Weights of a small mixture-of-experts language model, trained from scratch on English Wikipedia: a variant of SOAP for the experts.
Below are experts of layer 5 (counted from 0) of a mixture-of-experts language model. Rows are named router (the router's row for the expert), gate (a neuron's input weights, with its number), up (a neuron's input weights, with its number), down (a neuron's output weights, with its number) and show model dimensions 0-63. Each number is 50 + 12 x the weight over its row's rms, rounded and kept within 0 to 99.
After each expert's rows: a language model's description of what the expert responds to; "comes before" lists some tokens at least twice as common just after its tokens as in all text. This comes from a sample of Wikipedia text that the model never trained on. Tokens count by the router's weight.

# expert 29
router:49 41 34 61 65 31 67 56 51 58 56 33 45 55 58 29 60 52 51 22 46 42 48 33 55 58 40 52 58 43 31 48 58 44 59 41 51 54 47 36 54 42 50 55 54 40 48 63 53 62 38 54 37 39 52 56 75 50 61 66 24 48 43 59
gate3:39 51 41 58 68 55 47 40 75 43 39 37 35 60 47 51 52 65 56 48 56 48 59 49 59 29 57 56 65 47 35 50 47 62 62 45 26 33 62 55 72 76 41 47 44 63 28 48 61 65 53 49 57 56 55 63 42 65 55 65 46 72 48 39
up3:61 53 49 46 60 63 36 59 70 42 27 60 36 50 47 61 58 48 45 55 43 42 57 45 61 44 53 55 51 39 33 42 64 62 59 50 60 42 38 45 36 26 55 69 44 69 54 25 83 51 54 18 38 44 58 55 60 54 56 51 77 56 60 54
down3:45 50 35 35 45 35 48 37 44 84 53 73 57 62 46 83 51 46 49 57 45 44 52 43 65 54 52 49 61 60 41 36 43 42 47 56 63 23 35 66 31 61 47 37 66 62 44 53 25 55 43 64 72 42 44 54 36 53 75 50 34 42 49 53
gate4:61 47 50 38 41 31 55 66 37 60 55 43 76 43 62 62 58 49 58 51 51 77 23 29 47 47 57 58 49 44 63 32 26 56 51 22 47 44 59 45 41 33 55 52 44 73 48 47 58 47 49 47 58 54 24 48 69 58 62 48 56 62 50 45
up4:70 43 28 43 29 32 62 56 54 48 43 26 63 47 49 37 64 54 57 46 48 49 33 37 65 54 72 63 55 60 54 48 63 52 39 11 49 47 62 43 48 49 39 48 39 50 50 40 67 56 39 66 74 62 57 44 58 52 60 35 67 50 57 33
down4:50 48 46 25 51 50 61 44 49 57 52 50 56 46 79 52 66 37 46 34 19 35 65 43 51 73 44 55 48 60 50 47 32 56 38 39 31 63 45 42 62 42 67 23 52 71 55 56 42 42 60 61 53 39 58 40 62 65 56 44 70 37 53 63
It responds to: Pipe separators, divider rows and header words in wiki tables of sports results and statistics, such as Notes |, Pld, Score.
comes before: "\n", " ", "---|---|---|---|", " %", " Votes", " Team"

# expert 8
router:34 62 52 37 68 33 70 43 31 48 57 44 66 67 50 31 66 55 61 32 80 58 62 50 44 52 42 58 26 61 32 61 46 43 45 54 64 64 59 39 76 24 63 47 57 51 50 82 48 59 44 41 48 49 37 60 72 54 52 50 31 44 48 40
gate3:39 48 55 67 63 43 33 41 53 60 57 53 63 41 67 34 45 33 56 46 75 60 69 69 32 51 63 20 41 66 77 41 59 34 67 55 61 58 52 34 61 45 35 49 61 51 43 40 47 52 58 50 35 39 36 60 63 28 52 56 59 43 28 60
up3:46 63 58 49 57 45 56 60 20 56 52 50 62 63 44 55 59 59 51 60 38 62 53 37 52 60 39 58 69 49 61 40 45 34 13 46 55 44 50 22 59 42 56 44 43 57 64 41 59 33 53 78 30 45 75 67 46 36 63 55 46 65 29 34
down3:31 38 84 61 45 63 56 45 51 64 35 64 40 59 65 62 52 46 50 27 64 48 49 19 54 36 48 36 69 66 46 59 57 22 66 52 57 63 41 49 52 52 58 50 48 65 42 43 65 35 54 36 50 47 49 44 37 64 45 43 48 28 45 70
gate4:16 53 39 31 74 48 55 50 46 53 17 40 53 66 68 48 54 51 53 48 56 53 45 41 44 52 33 41 58 42 41 50 50 47 49 51 51 56 43 56 44 39 19 53 53 47 43 60 51 43 48 47 44 32 46 41 26 31 43 60 33 67 42 58
up4:54 48 38 43 48 19 50 46 58 42 61 49 46 88 32 51 48 60 34 44 64 31 54 64 67 63 63 32 73 62 36 66 54 52 44 34 77 44 58 21 51 28 56 57 46 55 26 55 44 39 47 59 52 47 44 46 51 35 67 66 40 31 46 71
down4:77 54 57 53 48 56 42 59 62 59 51 50 64 43 47 57 58 65 23 99 66 64 52 64 59 60 45 37 88 50 37 73 55 60 60 54 36 40 51 51 61 37 68 50 59 51 53 38 42 47 51 40 33 51 74 50 50 52 33 54 49 72 54 45
It responds to: Line breaks and == / === heading markers between article sections, plus opening quotes and parentheses such as ", (, “.
comes before: "==", "The", "===", "-", "\n", "In"

# expert 19
router:48 43 27 34 57 47 63 57 56 52 59 37 34 40 57 45 72 74 36 31 46 58 71 53 36 55 39 61 36 36 19 52 69 53 68 64 75 56 46 46 55 36 61 61 73 59 37 52 38 63 52 36 45 28 22 58 59 41 55 48 31 47 26 35
gate0:41 39 61 49 51 58 50 49 52 53 28 34 66 40 37 43 58 52 44 36 39 61 45 46 50 39 36 60 43 41 42 27 60 34 72 39 59 36 29 46 43 34 37 78 68 46 50 66 65 30 45 55 37 40 41 69 54 50 56 47 62 46 22 33
up0:49 41 53 33 38 38 61 69 35 41 50 76 65 71 37 35 38 34 58 48 49 62 45 54 49 43 61 49 35 55 37 44 56 50 52 52 54 51 62 46 53 49 30 57 41 70 20 52 38 65 40 67 59 41 44 44 50 48 47 41 50 38 48 54
down0:37 42 59 55 62 56 65 57 66 41 33 55 49 67 31 39 39 58 39 44 49 56 65 60 36 39 59 49 43 52 36 44 40 62 51 58 70 53 48 49 34 62 51 50 51 71 37 38 47 54 42 74 55 49 51 52 69 55 42 36 49 43 49 77
gate1:40 38 49 37 40 39 46 47 47 51 65 47 50 24 29 46 34 45 56 43 58 45 71 59 51 54 36 63 38 51 80 54 47 60 68 65 67 30 58 61 48 32 56 50 55 40 46 52 67 62 49 58 53 53 38 57 53 60 49 68 65 40 50 51
up1:25 28 69 62 53 76 43 53 56 65 30 56 45 38 40 41 51 34 70 49 43 35 48 30 40 27 74 23 46 54 67 21 56 28 48 49 48 57 38 35 63 50 48 58 64 57 52 51 44 47 47 56 63 59 43 79 59 45 68 65 50 35 69 33
down1:75 33 49 39 50 64 56 48 50 51 31 59 39 48 50 52 39 56 71 57 31 45 57 65 46 50 45 52 47 35 80 41 46 52 49 55 44 52 28 31 51 46 53 47 57 56 45 65 36 47 44 62 67 63 64 50 58 77 41 67 37 46 49 39
It responds to: Nouns and modifiers naming fields, institutions or activities in careers, such as football team, high school, draft, professional, television.
comes before: "s", "ing", "ed", " and", " in", " team"

# expert 33
router:38 28 30 33 60 41 53 35 46 47 56 45 49 53 47 46 61 73 50 31 53 40 60 49 56 50 42 63 45 41 46 43 53 65 52 47 70 51 60 54 48 53 56 48 53 64 37 72 35 59 34 40 49 63 33 45 75 30 36 61 11 52 44 55
gate3:36 47 54 41 51 53 38 55 51 69 46 57 40 59 40 57 54 55 49 52 41 39 27 47 48 53 44 57 54 54 49 36 22 66 49 76 35 46 45 40 58 58 33 56 38 58 61 52 28 51 54 35 42 36 52 27 40 42 40 71 49 72 45 75
up3:67 62 52 41 47 48 27 56 64 49 39 45 19 40 44 61 53 52 45 48 62 38 68 31 52 32 31 69 65 56 44 55 56 42 54 23 46 37 40 28 78 36 69 24 53 75 41 45 56 60 32 33 46 64 54 51 60 46 65 78 45 56 44 57
down3:62 52 43 23 43 66 57 54 60 57 70 71 43 58 61 79 43 66 53 20 31 62 75 34 44 58 44 52 42 48 44 65 46 29 52 39 46 45 64 31 49 61 40 50 36 40 37 37 41 48 68 60 53 53 43 50 68 51 53 42 43 51 51 47
gate4:64 44 24 38 37 28 50 67 38 54 38 52 51 41 62 44 42 63 46 63 54 52 41 43 74 59 41 36 59 40 52 49 35 54 43 60 64 56 46 21 54 50 46 21 60 49 51 53 52 61 49 54 58 59 50 53 57 48 40 46 40 61 48 35
up4:44 33 68 40 56 49 36 40 38 85 50 56 69 48 61 47 73 39 63 47 59 40 23 54 35 29 54 78 71 49 57 41 43 13 68 53 65 50 66 59 51 42 49 45 51 52 39 51 50 55 41 55 23 49 48 43 46 67 70 35 40 60 34 76
down4:29 57 54 42 66 53 47 38 34 59 48 51 38 48 66 55 39 58 42 30 58 58 56 58 44 52 84 47 77 42 57 53 51 60 26 47 59 53 74 51 62 49 68 73 59 63 65 65 49 53 52 65 54 70 45 55 54 55 62 52 57 58 26 57
It responds to: Singular or plural common nouns after the, his or this, often abstract or media nouns, such as way, record, dream, song, station.
comes before: " of", ".", ",", " in", " to", " was"

# expert 28
router:41 59 46 18 72 23 60 46 44 53 61 36 35 30 46 48 52 53 40 37 60 43 50 55 44 42 46 59 50 51 49 55 62 45 44 50 69 56 60 32 53 39 39 70 56 38 46 58 48 69 49 46 39 46 47 64 87 47 16 63 34 52 34 53
gate3:49 56 38 40 71 36 40 36 34 49 57 41 48 50 42 39 34 39 38 50 59 46 53 43 67 56 59 39 43 85 53 56 53 45 54 61 49 47 64 19 45 44 41 67 45 65 32 55 51 48 22 73 38 47 69 53 48 33 54 67 59 40 58 60
up3:36 32 70 59 52 69 64 55 45 43 44 45 43 18 55 44 42 60 86 51 74 44 41 67 40 49 46 50 38 63 45 33 62 49 32 51 58 47 45 59 50 75 31 34 32 43 49 52 52 63 45 61 52 39 25 62 18 63 36 40 49 44 35 50
down3:65 30 43 39 17 57 68 42 39 59 50 28 53 57 43 71 40 26 45 11 63 38 63 53 48 40 44 36 62 47 65 43 62 50 30 49 59 53 71 53 40 49 45 56 32 60 60 51 46 50 90 74 64 47 48 58 54 42 44 43 55 41 48 52
gate4:61 56 44 37 55 46 48 65 32 50 45 45 63 37 47 36 58 38 53 45 48 36 40 49 63 66 68 46 22 44 67 50 62 68 75 51 37 54 34 60 59 53 62 46 56 49 35 48 61 57 49 51 56 52 62 46 33 33 33 49 33 36 21 43
up4:48 64 22 47 49 34 58 37 60 68 35 54 63 42 46 31 53 50 50 49 50 61 55 62 83 42 69 55 46 64 58 27 40 46 63 56 33 51 55 33 75 47 43 49 44 38 40 53 57 72 65 41 57 73 41 34 43 45 32 60 68 27 40 45
down4:56 67 42 59 71 59 54 42 41 52 34 42 27 58 59 64 49 51 44 79 36 53 57 30 54 41 22 57 39 45 42 45 56 72 43 58 48 71 58 68 50 40 62 53 54 30 48 30 26 44 42 52 61 58 68 71 57 57 67 44 25 31 67 76
It responds to: Pipe symbols opening rows and separating cells in election-result and tracklist tables, plus sentence connectives like Additionally, Meanwhile, except.
comes before: " ", " \"", " 2", " 1", " 4", " 3"

# expert 1
router:51 44 31 55 58 41 60 39 39 37 72 25 46 47 30 43 57 58 35 34 61 65 53 61 52 51 40 61 50 66 40 42 48 40 30 58 57 59 63 53 55 62 52 62 47 74 57 68 39 59 15 57 41 38 31 54 59 43 45 70 34 29 42 36
gate0:29 35 23 65 51 61 62 61 47 42 60 53 44 41 48 35 28 58 48 73 54 67 56 55 32 63 25 60 27 58 43 59 68 47 58 41 50 62 38 61 49 52 31 44 49 53 35 40 39 58 40 30 38 59 57 55 48 46 44 61 49 57 58 20
up0:50 41 21 68 60 43 65 52 61 45 68 59 36 50 55 36 20 54 55 69 50 55 72 56 48 47 35 54 46 45 31 38 44 44 34 55 33 54 63 46 39 59 37 34 38 56 46 26 47 42 36 71 28 43 53 47 38 66 63 48 26 37 58 52
down0:72 21 73 62 41 53 56 63 28 36 24 51 65 69 70 45 24 52 40 53 29 41 35 60 20 47 36 50 50 51 40 71 76 41 66 27 37 50 52 64 38 62 57 39 59 58 52 73 49 31 60 54 56 35 38 56 57 59 62 56 47 39 44 56
gate1:51 58 55 66 57 53 50 50 47 69 52 64 42 38 51 55 52 69 33 27 56 74 43 60 61 73 53 47 65 43 46 61 52 38 33 57 48 43 55 42 58 46 64 58 40 46 46 29 54 59 52 57 48 47 62 63 45 50 56 41 50 53 33 47
up1:63 60 41 38 26 33 58 27 38 36 53 56 32 53 35 45 46 50 66 53 38 41 55 63 60 46 34 60 52 50 41 50 43 50 53 53 41 71 62 64 45 62 68 46 33 46 51 41 39 44 22 34 49 61 57 31 36 29 70 61 22 51 54 50
down1:45 44 52 51 63 45 60 57 57 70 37 48 22 69 51 59 57 42 57 63 62 46 51 55 53 40 69 46 59 27 40 55 28 31 38 49 43 46 58 43 66 81 46 48 32 45 30 47 55 56 35 39 47 42 50 40 22 42 52 38 34 51 45 49
It responds to: Place and institution names or their head nouns after in/of/the, such as County, Massachusetts, Avenue, College, Brigade.
comes before: ",", ".", " and", " in", " (", " was"

# expert 2
router:50 51 33 30 72 45 73 41 53 49 68 31 58 43 36 50 59 56 41 33 47 39 66 39 55 57 29 53 35 46 51 17 59 59 50 70 56 55 66 44 70 50 57 45 48 49 52 56 32 62 48 54 26 41 39 52 50 53 52 64 21 44 28 57
gate3:42 54 42 47 67 71 70 65 65 43 81 46 58 66 38 43 63 56 45 58 49 56 54 34 52 50 59 67 58 37 18 44 41 58 58 46 54 48 71 60 58 51 68 67 42 45 45 56 41 55 65 53 77 49 44 47 56 40 45 32 40 46 38 39
up3:56 49 59 48 65 42 46 45 28 16 62 45 57 45 48 32 36 43 36 62 62 25 43 55 45 55 51 41 49 45 38 67 60 44 40 52 41 46 58 44 61 46 54 41 47 36 54 60 63 54 59 24 62 42 54 61 57 42 23 46 53 29 51 42
down3:49 51 66 60 65 41 44 72 57 54 50 67 49 54 49 18 56 64 60 58 51 36 29 35 68 76 40 29 56 42 58 44 32 52 69 46 50 55 54 49 56 50 70 61 72 36 28 32 49 40 44 58 43 55 71 59 57 51 81 54 49 34 49 53
gate4:53 27 42 48 29 30 53 66 68 35 48 61 44 31 50 60 48 66 60 44 56 48 57 30 47 42 50 51 58 33 54 69 45 41 47 57 69 39 46 59 35 38 46 55 49 49 46 67 52 45 44 51 62 47 33 45 49 34 72 47 56 40 68 49
up4:59 40 62 65 47 50 78 43 38 37 59 28 39 50 44 56 59 55 51 55 31 34 60 26 34 58 41 47 58 57 50 59 46 39 48 56 66 47 46 36 44 52 48 49 46 65 44 41 54 66 47 61 56 56 35 47 48 42 55 54 44 45 68 30
down4:43 41 78 62 35 61 48 49 49 76 41 40 52 68 48 46 45 28 62 45 53 53 33 43 46 63 44 37 41 62 54 47 51 50 39 49 36 40 60 52 48 46 35 65 50 59 41 74 43 67 26 54 61 51 20 45 31 56 39 68 40 52 49 56
It responds to: Full stops, closing parentheses and quotes that end sentences or titles, plus abbreviation periods like Geo. and Ph., and heading markers.
comes before: "\n", " The", " He", " In", "S", " It"

# expert 34
router:43 44 36 53 82 43 47 48 64 65 54 45 47 36 55 51 63 52 67 27 40 58 66 46 58 67 37 49 38 50 49 36 54 46 52 52 49 47 72 44 65 55 57 56 57 72 35 47 44 75 48 44 50 44 52 39 60 53 58 50 50 35 52 50
gate0:52 46 55 53 50 68 76 32 49 82 37 50 60 49 50 52 79 42 72 34 68 50 55 47 56 40 73 58 47 40 43 61 69 55 40 58 34 54 50 59 43 58 37 51 65 44 50 26 50 57 61 56 41 44 61 59 58 42 57 52 52 35 40 38
up0:62 68 49 51 40 54 49 53 72 63 40 59 46 29 27 70 27 46 56 60 45 47 49 42 61 70 51 47 48 46 40 47 44 45 53 49 54 61 46 56 37 63 46 58 47 47 64 62 44 64 44 59 59 51 38 32 42 38 31 52 24 69 65 60
down0:72 58 57 35 58 65 32 42 50 50 46 45 43 27 52 63 18 51 48 41 80 53 57 48 66 60 57 50 30 30 48 31 31 19 60 41 46 45 44 65 40 54 49 56 47 46 46 27 39 64 31 54 42 64 74 55 54 56 27 50 47 52 71 52
gate1:64 43 37 49 55 16 37 43 22 79 45 60 51 47 27 63 49 57 67 48 35 47 43 55 56 67 40 64 54 52 50 52 68 46 69 30 52 39 56 69 67 51 44 42 44 61 34 43 60 56 54 57 64 28 48 25 50 73 49 62 55 16 52 28
up1:44 56 40 66 31 56 53 48 61 47 56 54 41 46 61 69 44 66 49 66 50 50 45 47 45 56 58 54 67 60 47 52 40 45 36 44 41 49 64 48 74 49 61 73 48 15 31 44 33 34 42 39 45 60 51 34 45 62 45 65 55 63 45 56
down1:39 70 41 62 51 51 34 55 31 41 51 50 51 57 52 34 45 16 45 58 59 32 35 43 51 71 67 51 46 52 46 48 40 52 65 54 59 49 34 49 70 55 58 47 58 26 39 86 48 60 41 54 60 57 28 30 66 34 42 49 60 35 27 77
It responds to: Country, city and club names in football and sports contexts, such as Los Angeles, Brazil, Chacarita Juniors, FC.
comes before: " |", ",", "'", " (", " League", " Cup"

# expert 14
router:44 35 37 54 70 25 57 49 55 55 52 44 37 42 52 52 60 66 41 30 49 54 56 50 44 66 39 42 61 64 42 42 52 62 55 55 73 44 35 43 68 45 37 58 54 63 27 54 53 53 53 47 30 41 32 59 64 35 46 63 34 54 42 44
gate0:49 38 44 62 69 32 39 32 54 55 36 64 43 28 45 66 27 61 33 65 37 71 53 47 42 52 36 49 56 24 47 72 66 49 60 57 54 45 52 57 43 54 49 50 39 36 48 68 50 55 30 43 47 58 28 37 50 50 63 48 33 59 57 47
up0:38 57 50 32 50 47 52 54 34 49 79 65 44 63 52 35 35 38 61 35 60 52 36 54 69 34 55 52 40 73 53 51 38 51 41 52 60 51 37 45 37 45 57 32 35 64 65 39 47 70 48 45 52 55 46 63 54 49 37 46 30 58 53 69
down0:57 59 39 49 69 47 48 47 36 46 63 55 61 48 51 40 51 51 41 66 40 56 42 37 67 64 42 46 60 40 25 54 71 44 54 47 72 68 43 66 60 64 58 54 53 65 43 60 44 68 45 61 54 41 63 58 51 32 31 51 46 25 73 29
gate1:58 39 39 74 58 60 50 49 60 49 61 21 40 78 48 57 45 59 46 50 46 68 55 62 57 53 46 64 53 52 30 47 50 37 45 43 54 46 40 79 36 58 52 41 71 54 55 47 36 45 59 56 48 64 40 62 34 72 49 18 18 56 41 61
up1:52 44 50 43 41 63 41 57 44 52 67 36 56 51 55 33 38 43 55 40 61 53 53 53 27 55 46 64 54 52 46 55 57 65 36 53 51 45 80 82 49 43 57 48 66 32 28 49 40 41 80 44 55 68 60 48 65 57 68 63 33 77 49 59
down1:54 35 56 58 64 45 55 42 40 54 50 46 42 65 49 49 63 31 46 75 56 31 34 51 67 34 56 55 39 51 59 72 51 39 54 69 66 45 51 56 55 57 45 52 40 24 59 53 39 44 25 34 68 56 50 49 53 59 59 35 49 57 51 50
It responds to: The word to after verbs or directions, plus award, election, vote and round terms in results tables and lists.
comes before: " the", " be", "==", "===", " ==", ")"

# expert 15
router:47 46 38 39 80 33 73 44 55 57 59 34 29 63 42 41 75 65 38 36 37 42 66 51 53 63 38 57 69 53 71 48 60 44 62 65 55 42 51 40 69 41 56 49 57 43 31 53 39 56 39 29 44 61 45 55 65 48 44 46 20 46 44 45
gate3:59 38 40 52 62 52 31 38 47 54 62 38 31 52 64 62 53 35 51 53 48 68 56 36 57 51 47 47 47 65 73 45 32 71 19 36 62 48 33 49 50 54 63 51 41 29 69 64 26 52 33 51 40 62 55 53 44 36 68 69 36 66 34 28
up3:41 40 28 52 61 50 48 38 65 72 57 63 24 48 46 48 45 57 35 57 38 40 42 67 52 46 69 54 30 27 36 43 45 48 42 48 51 73 40 40 57 59 58 45 42 13 67 41 51 50 46 51 44 41 91 42 57 43 30 53 41 79 74 46
down3:63 45 59 57 71 48 44 60 59 43 52 66 53 38 60 58 58 36 69 22 41 56 42 64 41 29 66 52 40 41 40 62 61 61 70 67 48 55 45 71 47 18 37 37 48 46 56 43 62 45 49 47 34 45 58 28 57 41 54 60 68 55 47 55
gate4:31 48 64 61 40 56 60 62 39 35 55 66 44 56 45 40 73 59 54 41 40 49 49 58 35 82 49 57 42 37 46 38 42 46 32 54 59 60 38 40 31 40 31 47 56 35 62 72 55 52 22 39 84 44 59 50 54 38 65 47 50 38 42 66
up4:51 48 64 44 42 45 39 43 58 60 65 51 70 59 54 37 21 52 40 40 48 54 38 60 39 42 68 53 43 71 47 54 57 67 26 71 62 57 45 57 58 31 44 64 43 54 44 60 47 54 53 47 70 43 37 55 60 46 46 40 50 35 56 49
down4:61 52 62 61 65 44 42 41 43 68 42 49 65 49 44 55 53 43 55 62 47 59 27 71 56 47 55 61 52 64 77 48 73 62 34 70 48 74 42 39 40 46 49 53 62 51 41 30 29 66 53 37 64 62 42 65 43 62 69 48 42 58 27 44
It responds to: Sentence-final periods and the line breaks after them in prose, plus == heading markers and year-final periods like 2012.
comes before: "\n", " The", " He", " In", " It", " This"

# expert 21
router:38 23 29 41 58 38 69 41 47 41 57 29 43 61 46 48 64 70 43 30 54 57 62 61 43 54 31 54 65 55 29 53 65 55 56 53 73 43 55 47 51 39 64 62 75 59 48 59 41 55 27 47 49 50 43 51 71 56 44 57 05 59 33 35
gate3:83 57 45 45 57 57 57 42 48 56 68 14 48 58 52 30 46 70 59 62 28 57 43 59 45 61 48 47 68 42 55 53 48 58 61 67 80 44 58 68 59 49 48 57 72 62 79 50 50 54 69 62 37 36 54 55 45 40 61 45 25 62 39 52
up3:37 53 51 51 64 42 29 59 54 32 56 65 37 41 56 60 44 34 43 39 65 53 48 54 65 46 48 57 26 70 53 47 71 49 42 51 56 47 30 39 38 44 33 34 40 36 37 42 49 46 43 36 57 62 44 38 71 72 37 53 65 43 55 68
down3:68 44 42 55 38 44 56 35 82 59 33 64 31 67 49 56 62 76 53 46 63 29 47 41 41 48 57 39 46 51 58 55 50 54 54 47 76 54 61 58 45 43 48 56 78 48 42 48 48 47 47 23 29 55 57 28 55 60 65 57 42 39 58 46
gate4:59 62 54 49 28 45 69 50 42 58 48 48 52 58 64 54 69 81 38 52 53 55 51 64 57 52 57 51 34 72 62 46 43 54 33 32 36 40 35 53 44 43 56 73 50 53 21 61 28 49 65 60 60 42 58 59 41 55 48 66 26 48 46 48
up4:39 28 50 54 43 59 52 56 52 37 22 44 40 55 37 42 49 07 59 48 38 46 51 39 38 42 55 52 44 36 53 63 43 47 58 48 48 56 62 56 66 35 45 38 40 56 66 42 59 54 48 66 30 59 41 61 51 37 53 54 42 56 46 72
down4:44 42 54 58 28 61 44 49 36 54 57 68 42 52 67 80 40 66 58 71 35 54 57 54 47 53 41 68 45 54 45 67 52 61 57 39 56 51 29 55 65 20 73 46 37 73 44 43 56 66 80 57 54 55 66 44 35 50 27 50 44 26 47 45
It responds to: Nouns naming people or their roles after the, a or his, such as member, politician, player, President, father, wife.
comes before: " of", ",", ".", " and", " in", " to"

# expert 36
router:43 37 36 48 67 43 58 42 56 46 40 23 44 35 41 34 64 56 50 31 41 53 77 66 37 69 42 52 61 53 45 52 61 55 52 68 66 54 56 43 57 49 48 61 47 54 53 55 33 82 39 57 34 40 56 31 57 37 39 75 42 45 38 51
gate0:71 43 46 42 50 60 54 45 29 51 44 61 32 66 44 36 53 65 60 41 33 68 51 69 40 37 45 60 45 53 46 49 40 41 45 64 38 68 65 41 28 58 62 43 48 60 46 38 55 70 55 61 36 62 38 28 43 67 29 25 25 46 44 55
up0:55 44 57 63 55 44 41 59 46 49 42 54 35 48 35 48 41 49 52 52 43 46 47 18 51 51 44 58 54 20 53 78 69 41 51 59 46 58 21 71 46 51 63 61 43 39 57 59 75 54 67 41 47 55 49 23 38 59 48 46 47 50 48 51
down0:62 48 53 49 51 73 54 43 36 63 44 41 55 35 34 37 48 57 25 09 36 59 55 62 33 61 54 60 64 47 49 51 53 50 56 52 32 23 49 43 13 43 51 41 47 62 49 40 68 67 59 56 70 47 42 30 27 39 55 51 47 44 43 56
gate1:66 72 41 47 75 52 49 32 50 61 52 43 23 39 52 33 57 58 59 46 53 38 44 46 37 71 38 57 71 53 65 38 54 37 34 53 47 52 57 58 56 19 37 30 29 48 46 55 60 35 60 71 46 60 56 61 53 41 59 30 45 41 62 58
up1:61 49 52 57 70 47 43 46 71 56 17 27 80 16 63 54 35 37 37 48 33 61 34 53 48 68 50 44 64 32 50 30 54 58 40 44 64 80 47 60 60 44 44 39 52 59 41 57 39 56 63 41 55 63 45 43 70 57 42 78 56 43 32 43
down1:31 62 77 52 46 68 69 40 42 55 50 68 59 64 53 51 48 39 48 45 40 42 49 50 46 61 49 39 66 52 42 51 43 64 57 51 53 55 52 39 75 41 47 32 65 55 56 51 58 55 42 49 66 64 59 53 41 47 56 35 38 34 61 51
It responds to: Later words or endings in names of companies, places and works, such as Records, Racing, Productions, Street, -wood, -land.
comes before: ",", "\"", " (", "s", " and", "'"

# expert 31
router:40 45 42 27 89 50 85 44 41 44 40 41 35 38 41 49 69 56 45 38 63 36 56 31 38 64 46 68 59 43 45 50 50 45 47 66 67 68 70 40 47 36 35 49 76 50 40 57 41 59 46 44 35 51 57 35 59 44 31 70 29 51 41 56
gate0:48 41 48 35 49 54 40 68 46 55 43 65 56 51 50 57 42 39 63 48 52 42 39 32 56 86 40 69 56 55 41 78 45 52 51 61 53 45 40 53 56 46 50 41 49 62 61 55 38 61 50 66 67 59 51 30 44 50 51 43 51 51 53 58
up0:47 57 38 46 55 56 53 64 46 38 23 56 49 49 45 42 59 45 41 51 40 56 70 50 77 49 67 39 56 63 53 50 50 45 47 53 74 47 61 54 45 49 78 73 47 57 53 45 46 32 44 41 61 29 50 66 58 47 46 59 46 50 52 67
down0:35 41 52 53 42 29 51 30 37 25 72 40 53 25 34 59 51 45 60 72 65 55 49 50 51 36 46 56 31 55 42 39 50 47 48 47 24 57 57 50 44 49 46 57 38 66 46 49 61 51 53 48 33 44 36 36 66 52 48 39 56 45 51 64
gate1:59 45 59 44 66 37 63 27 45 39 56 50 55 42 54 59 37 45 52 42 38 55 29 41 59 49 54 64 55 49 79 51 43 45 54 45 80 46 56 39 53 50 69 60 52 40 35 42 68 39 36 52 59 71 41 44 50 34 54 67 30 44 54 63
up1:64 25 49 59 37 46 61 35 41 38 45 45 29 44 42 47 62 59 57 31 54 47 46 63 48 43 59 47 77 42 55 56 39 32 76 63 71 46 58 59 43 27 53 65 49 69 44 43 69 54 56 39 72 54 34 56 67 59 53 65 54 61 64 27
down1:62 56 37 59 58 39 46 55 46 51 26 39 41 35 50 33 43 42 38 65 32 59 59 54 52 45 46 38 39 56 44 68 68 43 41 60 43 72 36 60 22 66 39 30 28 38 30 40 47 48 58 60 48 43 51 44 40 58 39 34 63 55 66 28
It responds to: Commas, by, and, featuring and starring in prose about films, songs and casts, plus column bars after years in filmographies.
comes before: " the", " \"", " a", " he", " which", " The"

# expert 39
router:25 55 43 46 59 54 66 39 65 50 54 48 43 58 34 34 53 60 53 29 44 64 52 29 35 55 33 65 55 46 27 51 57 53 45 71 60 52 53 36 58 44 49 49 65 57 38 65 36 49 59 41 43 36 41 29 61 59 43 60 40 40 35 32
gate3:38 44 54 33 52 64 48 48 47 49 40 40 64 51 61 35 52 62 56 56 51 54 56 39 62 36 41 43 44 41 36 67 30 42 42 45 68 38 32 60 18 54 55 44 58 35 26 64 38 76 57 24 53 36 47 71 24 39 40 50 55 45 35 44
up3:48 38 43 55 37 65 45 57 51 45 45 53 57 44 52 40 65 62 55 43 49 43 52 28 50 61 14 47 56 46 59 55 47 71 36 42 62 61 51 51 26 54 41 43 69 50 35 47 39 62 50 33 38 24 60 67 29 63 51 47 26 64 43 50
down3:44 31 48 31 51 44 31 55 52 56 40 68 33 35 43 60 50 74 47 00 49 41 55 34 49 71 54 56 70 49 52 83 31 48 45 28 65 46 64 67 55 57 43 68 39 51 53 50 42 48 53 45 70 46 57 45 46 43 52 48 74 41 47 28
gate4:48 40 42 29 45 64 16 38 48 37 36 45 33 44 55 45 17 63 39 40 51 56 39 46 24 34 46 55 63 61 45 81 62 48 64 53 54 56 68 70 45 42 47 49 61 33 60 38 44 41 42 69 39 39 33 12 62 52 48 51 46 45 58 48
up4:40 64 39 29 54 43 51 40 49 40 43 43 67 56 46 48 36 36 39 46 41 59 55 60 37 45 52 39 44 48 65 62 44 52 63 53 32 76 58 48 57 45 49 33 62 40 57 59 42 46 55 69 47 40 43 49 43 44 50 60 32 28 44 65
down4:41 65 40 44 64 55 36 53 51 25 46 34 70 72 41 54 48 55 52 61 31 46 41 46 56 50 54 53 54 34 60 70 78 56 46 43 39 52 34 42 35 48 55 47 30 31 80 51 54 43 60 46 49 60 37 54 64 67 54 46 52 73 48 49
It responds to: Pipe separators and line breaks between numeric cells in league and stats tables, plus semicolon-separated numbers like 0; 1;.
comes before: "|", "\n", " 0", " 1", " ", " 2"